Below are experts of layer 4 (counted from 0) of a mixture-of-experts language model. Rows are named router (the router's row for the expert) and show model dimensions 240-319. Each number is 500 + 40 x the weight over its row's rms, rounded and kept within 0 to 999. Numbers have three digits each.
Before each expert's rows: a language model's description of what the expert responds to; "gets" lists some tokens that make up at least twice as much of what it gets as of all text. This comes from a sample of Wikipedia text that the model never trained on. Tokens count by the router's weight.

# expert 16
It responds to: Hyphens and word affixes. Hyphens inside compound words (ground-colour, label-free) and affix pieces such as under-, non-, -ing and -ly within descriptive prose.
gets: "-", "ing", "3", "ly ", "up", "b"
router:495473458538466440526576492560584488538515501497472503546588475528477532530482505502512555534509462538475490467526547426439480549547521428486459489532495430546412589542551449434474506512504465476497554526482470494450554520474562497493529512

# expert 17
It responds to: Numbers and ordinals. Whole numbers in counts, dates and table cells, such as 16 civilians, 7 May, plus first, second, new before nouns.
gets: "9 ", "6 ", "7 ", "8 ", "first ", "5 "
router:525511484530432531541541467452549502522502543429462469537509453557489460562436481519524482561455531511567509539519535409448397508632458470512452521495517449484494524507559497514519437547473460528469488517519476463518565530521501512555515496

# expert 14
It responds to: Line and sentence breaks. Line breaks, paragraph breaks, sentence-final periods and closing == of section headings, especially at table row ends and before new sections.
gets: "\n", "\n\n", ". ", ".", "==", "\n  "
router:503571551526466513495532450599512479484549528511458530513502492549496490414450515463567469548490499504593478483550507464423451552448553479516441503464506500536489513530592481497492491526513482500545574559527454397504534538466542523435486518

# expert 6
It responds to: Year-number prefixes. First three digits of years after in, commas or parentheses, such as 201, 199, 196; sometimes month names before years.
gets: "201", "200", "202", "199", "198", "197"
router:483495496586420473551511488507519450538575540491493481499585501512534509497504486515563431529460444507505541540569480522459487548507508515519509464469564503527475580493541523441513419534518479452504470504502398426504524465481531511475490452

# expert 3
It responds to: Coordinating conjunctions. Conjunctions and linking adverbs joining clauses or list items, mostly and, plus or, but, also, then, &, and slashes.
gets: "and ", "or ", "also ", "but ", "& ", "/ "
router:521472464582446509526518473496590531511479558521462490552577433544514501500441525500509477513513479499465546521495509475444463501508538504519469501517591474517464541520513466453538492567486444447534572467451449476394501564494550518453494411

# expert 11
It responds to: Inflectional word endings. Endings that complete a verb or noun, such as -ing, -ation, -ed, -es, -ment (dispensing, pioneered), and final digits of numbers in tables.
gets: "ing ", "2 ", "1 ", "es ", "ation ", "3 "
router:537449474573431465544532439509566473442488519498436481527534503513495556535466555545541408557455454491528511568582540484465501586557538552555540462535580450554489553505549465464555504515441451467461552507490462470485557550489522503555465531

# expert 25
It responds to: Digits and infobox labels. Individual digits in years, vote counts and attendances, plus infobox field labels before a colon, such as Height, Title, Workplaces, Products.
gets: "2", "1", "3", "0", "6", "5"
router:537482464520508537543544465543511451479492557471494472509569496555479518505438507477522487556483540456498470554491506453467476537526529535537488497435600469504518517515501491479440577521448450481475534547514496399529571569467500535458545481

# expert 5
It responds to: Table and list cells. Numbers, short names and punctuation in tables, infoboxes and bulleted lists, such as goal counts, kg values, Died:, and country names like Syria.
gets: "|", "s ", ") ", "8", ".", "1"
router:521496502521441482550563446516540416519534530485471493528581434574509441519517529504583518557569484528525561513540498475484483582515497475522464492506546495503491522519546455484528518511521466452506559508512450473478546504488585484447459517

# expert 31
It responds to: Closing brackets and quotes. Closing parentheses, quotation marks and brackets right after a name or term, as in (American), "Griswold", (NHL); also word-final pieces before commas.
gets: ") ", "\" ", ")", "), ", "j", "} "
router:485501450495483484549549465546542461535471540466434530510576412546520488497524530504508496565463501453507510495510557512451453502535517461549525469513532496548455555536574486440556496477496500427503521496507423472447545572527494524569508510

# expert 29
It responds to: Prepositions. Prepositions that begin a phrase before a determiner, such as of, in, to, for, by, with, from, during.
gets: "of ", "in ", "to ", "for ", "by ", "with "
router:478577468520487449518545431462534466544460549462443520544491429467547492542433507545547418508473561494532555508563497426415467514482477486558464532503504529517517531575527463509473589514507416500482488510447451460522542568475514553469487529

# expert 4
It responds to: Score and season dashes. En dashes joining two numbers in sports seasons, scores and records, such as 1991–92, 2–3, 22–10; also commas, apostrophes and periods after digits.
gets: "–", ",", ".", "'", ")", "+"
router:500460496536513463572516473565543505510448531511470575517561493510485468488503526529519477587490473411498507562548605455490537526498489464470435533426522487539503535518555465498552492520475503420485541481487431488500500515505564515485537417

# expert 24
It responds to: Commas and list dashes. Clause-separating commas after phrases, plus dashes and bullets opening list lines, such as in 2019, Calgary, Alberta, and - 2017.
gets: ", ", "- ", "; ", "), ", "= ", "\", "
router:531535448526481477564493506515495402532509553481471460558480458571479523505485534538520431550463495435565500538485534510521448594583476500512488524526523456575447492540552487492473475515468422453507467606553463435510584550502483484495512457

# expert 13
It responds to: Table cell pipes. Pipe separators between cells in Wikipedia tables, especially after a row number or numeric cell in sports standings, election results and episode lists.
gets: "| ", "; ", "/ ", ".: ", "—; ", "bloc"
router:538480478535448457519472456568550431555505495489461481498518460508484495590505596497510434544516467454505508468509534507471433582553496455535489459527506516525548586518508506536578432480515488454465542505484428446483568565506503532535493577

# expert 1
It responds to: Label-value separators. Colons, dashes and pipes right after a field label or entry name in infobox lists and tables, such as "Registration: ", "Species: ", "2022–2024: ".
gets: ": ", "– ", ". ", "| ", "(", "; "
router:500529504530485528559575523526569481552576511501481531536545493516520532500429450517498502519426474488521488539531525528490569464544491421513467489525503506472496556538560483502498514522514438449492590491466449437443540496509577483509580531

# expert 18
It responds to: Locative at, table cells. The preposition at before venues or events, such as at Isotopes Park, plus at the time, from, and spaces or numbers in sports and election tables.
gets: "at ", " ", "the ", "0 ", "al", "N "
router:507492543606518437518509427562546478530508555508471558472535470565523492516459558459520469553453479486531518518488487509445405548449473439554534550479553506539497550521556479433536471540529441514540555486460459462454539476463529551517533492

# expert 20
It responds to: Auxiliary verbs, quotes. Forms of be and have after a subject, such as was, is, were, had, been, would, plus opening quotation marks and apostrophes.
gets: "was ", "is ", "\"", "'", "he ", "were "
router:516589499500470529523542432513517474561563535487477517585537508611521529512492464476533490494473457486490493512498531474476454544477510517569510516522547505533455494512572536467541493536508446473509504466496483472402480549497471549518559536

# expert 26
It responds to: Mid-word fragments in tables. Odd single letters and short pieces inside proper names and table cells, such as the y in Matsuyama, im in Reims, and JPL.
gets: "in ", "\n", "y", "im", "C", "% "
router:523486504514469530563499504574524460553523485466503550554582457538481494487485509478548494521454501462501524505605546519460477493526477458535472551515523463508562593546577527436498499497516485490538545516448443432437526549536556522464508426

# expert 27
It responds to: Mid-word fragments, of. Letters and word pieces inside foreign names and words, such as z in Linz, a in Odessa; also of after University and spaces in table cells.
gets: " ", "e", "i", "a", "k", "z"
router:485529441522459520576561471533540472576505541469479491464529456514490493530512500459514482496452483436501470515513542519435375544499525503601482508473524483532494543574528497448547444544479450425476548467462429458438517489479557480484541427